config.yaml
n_layer: 13
d_model: 192
n_experts: 32
d_expert: 64
activation: "reglu"
router_score: "sigmoid"
normalize_top_k: true
balance_loss: 0.000114
init_std_router: 0.0289
lr_router: 0.00098
vocab_size: 4096
tie_embeddings: "early"
batch_tokens: [65536, 131072, 262144]
seq_len: 512
Below are experts of layer 9 (counted from 0) of a mixture-of-experts language model. Rows are named router (the router's row for the expert), down (a neuron's output weights, with its number) and show model dimensions 96-191. Each number is 500 + 50 x the weight over its row's rms, rounded and kept within 0 to 999. Numbers have three digits each.
After each expert's rows: "comes before" lists some tokens at least twice as common just after its tokens as in all text. This comes from a sample of Wikipedia text that the model never trained on. Tokens count by the router's weight.

# expert 3
router:470491570435491475475366541457519506557443456555550505549507572431478532511528514478522539496536493473480464507459571537518441479548522460448537463538388451447499536417542512407494557561452556635429470426434571520474483514431478477542472440581514415533574522509543468501508550422528507557
down12:497600475522521522503448521511528509562496504421532414526496581510605461523518462457488496570609502432476559491515612457479419507460506469450469474371464477506456543428578524468498516616563537530446457460516440420510511547444555532397519501559512461535486409562512513523441560481562404483
down13:433444506476541461431556487574485506468454532497532505637450500472459561445405518614538459518536395617520476551440539559417472455469520476521478534458492571478477352475567593488506422528405536555544438424540457508405450485513507605450554451435516520447515469407504490554559482522453522507
down14:400493467483514477442652605481505459444493498460467564548417454473515544430544456515444450518572454470512596535507550435539487561425406498360474475418493415478493449509587481463491514492461428496436528552563550563495474479465520494445477635417573424458539533427546516498468495514367473477
comes before: "1", "2", "0", "3", "4", "5"

# expert 7
router:500528424460489481447423468592531527464491494425518450530488493413389506457525540474584511489466445616496476601533504469448423492471546427517520488467490443486497487454492452468462547536500519477490464404491547477470482526538513441601512432508564457455472406534547551447480539505561487510
down12:388484460496589596410489498435432471562423499473444437491532506468544480543468483562381519475418498511460442480500485453477501569451501471439437527563530448504568477488435520436481556544550454494404435390519391478505502463513472497447503470528473516508542514514434531422435455475556503501
down13:528488577496498563458516446443505516441483442559476475536504607510465467405539454512547469338473514504465446568493521510502502440423525540582457435485491468450508486574516517483515554476561471579537467578493567470568474510516510493475543544490557419578452558522513526433468449525384466422
down14:470477557426498474507439538424563440470399597485415564422536488518478524432540520534521509485494483374496580573590529473480490417443450520478479494395420558498458402410601521486565541492586480528556628496491437563495547485415583505454531496443379467540460523507500467574540492537467460493
comes before: " |", " |\n", "|", "0", ";", " |\n\n"

# expert 8
router:497497616494536483445344620584520452513447583430524442556476505537485502510503527475513489453501424485564551427531463441405488416510445498468494483530470483365526543526557488459457552525482486536502523498526471534579459536552511443616527515576497474527547491527562503453476559493542567524
down12:415482485510466540524428487568467495493457394504516513544479596492553508462455450557598452479480454448498417563542492498567591471518608526505520476483485488534501483487489450519474482381494410467485607472495541486544534503465548530506562510502409495469491517563494505557512508541583452514
down13:480542546468552485490514460573467434525440470526502426440443461462379477543526532489566454410499488449550425521448541480488592511524469436457407505440540425538555423444567524574455568475467521488557551460543525509534519527486569499583523395633514507467477395589504534598439524521428508452
down14:546512473382429540478550496564449583531504556541438478478394546474593574483417508481535439527375579483544498470599579508456526487495445420390561535502560521499495513539464488556492586429561563473491541508465509441576464479459529467542503479462490486448410524480416412528553474509530453490
comes before: ".", "0", "9", "1", "13", "14"

# expert 16
router:512478493427601463459412524565455467504460460438505464551514567405533513475504493437560500484491430612529431500533490460577532497527596423423492518536377543453507483594507513447476506519543594510485532442425516474595462460521476494471375377527520474540535454549601477481423568485466493565
down12:544611447498390502379433427460569512595518498476532495484493555548517503515452472536554584422534380475520611479477530488406509535488513545462471496392527499577519469555506474490536484554487472522447407495502456421400559572462563458555485418514505442416566529575567491534514574445613517471
down13:459516496507521511455537575509487504491482524463582438452471467525550481534544506543565538484543495524523623492455474422502456515570548409421550555648494539431552495608528466560508470606634521512500491500512533429532455492472453554539384472482524509589556435499477530483521487572511479524
down14:627552518494476586386516489451447603507528425593503568547451470488517407548504479472494512545464423576469559454455478485481426498401530461496432498568545450499540491484453566565571525633544486459409522441522437500455574447425494495478574548574485406478577547483446506503450525466475514476
comes before: "ing", "ed", "ers", "er", " of", "s"

# expert 31
router:502473534526562513482412591488501539573431513406580516500477531457473487521543549436505547477477437562491553457471472413549551507522515527512549495421537523482478486533533484512472552459402455478449366449390487460563484466568509481549475601610569479549450507596502500482371506472475478514
down12:478443554525399521473590517435505466537498465582551561549462506471469520543421519597379511578522464488484527569536506470480433468458474587536509504480467520475522434439515551498565496526496526503585525549461396547554495475461492522513551439509572542525458482468513575492539507487547545466
down13:478506416572494492444559503557468467418519464540471357362474468521512446378444513544576482550463433424484578500477519434477498542487475570486481483482484487411488488469532534430564503542484512459511567395414387532603513553472540498491447450455497558454492599490522443493519469497538426553
down14:489468487513418491502490500502542522557590536543476471512484529486513596484552456515442524459508570443576461511405384584560518468495488559517569428543511406452476590492547497429454551535559447443460496435549501506420499455412517456580561465479493459502429543463479507503503533387449573588
comes before: " of", " and", "==\n", " in", "==", "The"

# expert 14
router:513515429542536515502385453477468521431480515436512459538474548496452528537549548537531626432519434547548527448479538405500472496431448480367483512499452488420499518515566520461476556437516467620429499377502509448576476457545486438498504382487482450437484481551510564562421561534502523510
down12:436627492464491506513469457539530469469492491591457475512530513559525451508506535454472454539535544418465521561474513506461374502568480509445612510401429443396487497428539593503476469494532445525509570456578516509573549477502552435454439500475512521496464510450588469533424447532547532504
down13:409586606475533558477657513481507475430517509470505570492509596507513617424520485462498495443465480499540561558530471518412514476526472469469536476545516530507395556498429528477490398526373450470542567544503499483523509465504506579470538441481523560513493494447444453458492473527479444575
down14:540574485456492503533490565550623420514532477479428507500487495492557519615504415435470537461522513485520450582538493485439494502537513450482473485486481597599509534501478504469466565424556487528478460478454514491510491485490473456548571361531439538559519500600521477441526572520556586518
comes before: " the", " a", " to", " be", " in", " by"

# expert 30
router:453512480459537506422454513499517589497486502493554445533429547498478479494578518465579546467467399562521483457453559519488525515469539530386497485528536547484459499457518462447476591481459502520455458476434554411559507525572540489597459431557536486512451467531550422500427593543450484518
down12:537533467499482472454329515574513528517501465460501454538459545447508550546485563465514499529492492535493579390464549528491501494500579568576479517512509430464598459437493438516474382527410558510452497492446528477539431550468487495511576567527453418466482489521448456483487513517454461426
down13:463549467591452502447340473538482485529476523502482525475534433503446597536508464445535516469447406520492585507509487511488506528471537549443549486528583612578474450509446466583576520567505388607460450582410485593488516490543554480538526462482451425428526471579596436452484499553547491559
down14:461395467483481469602434427494450583530455454529560494461520479585430481469420593478515529550529459606521416517479497526485493530515461539534585415507458467637512439523546409470485469553542475446413612481428503500465508468443515523517422441404524532538448526446443609508479480482457493513
comes before: ",", ".", " of", " to", " and", " in"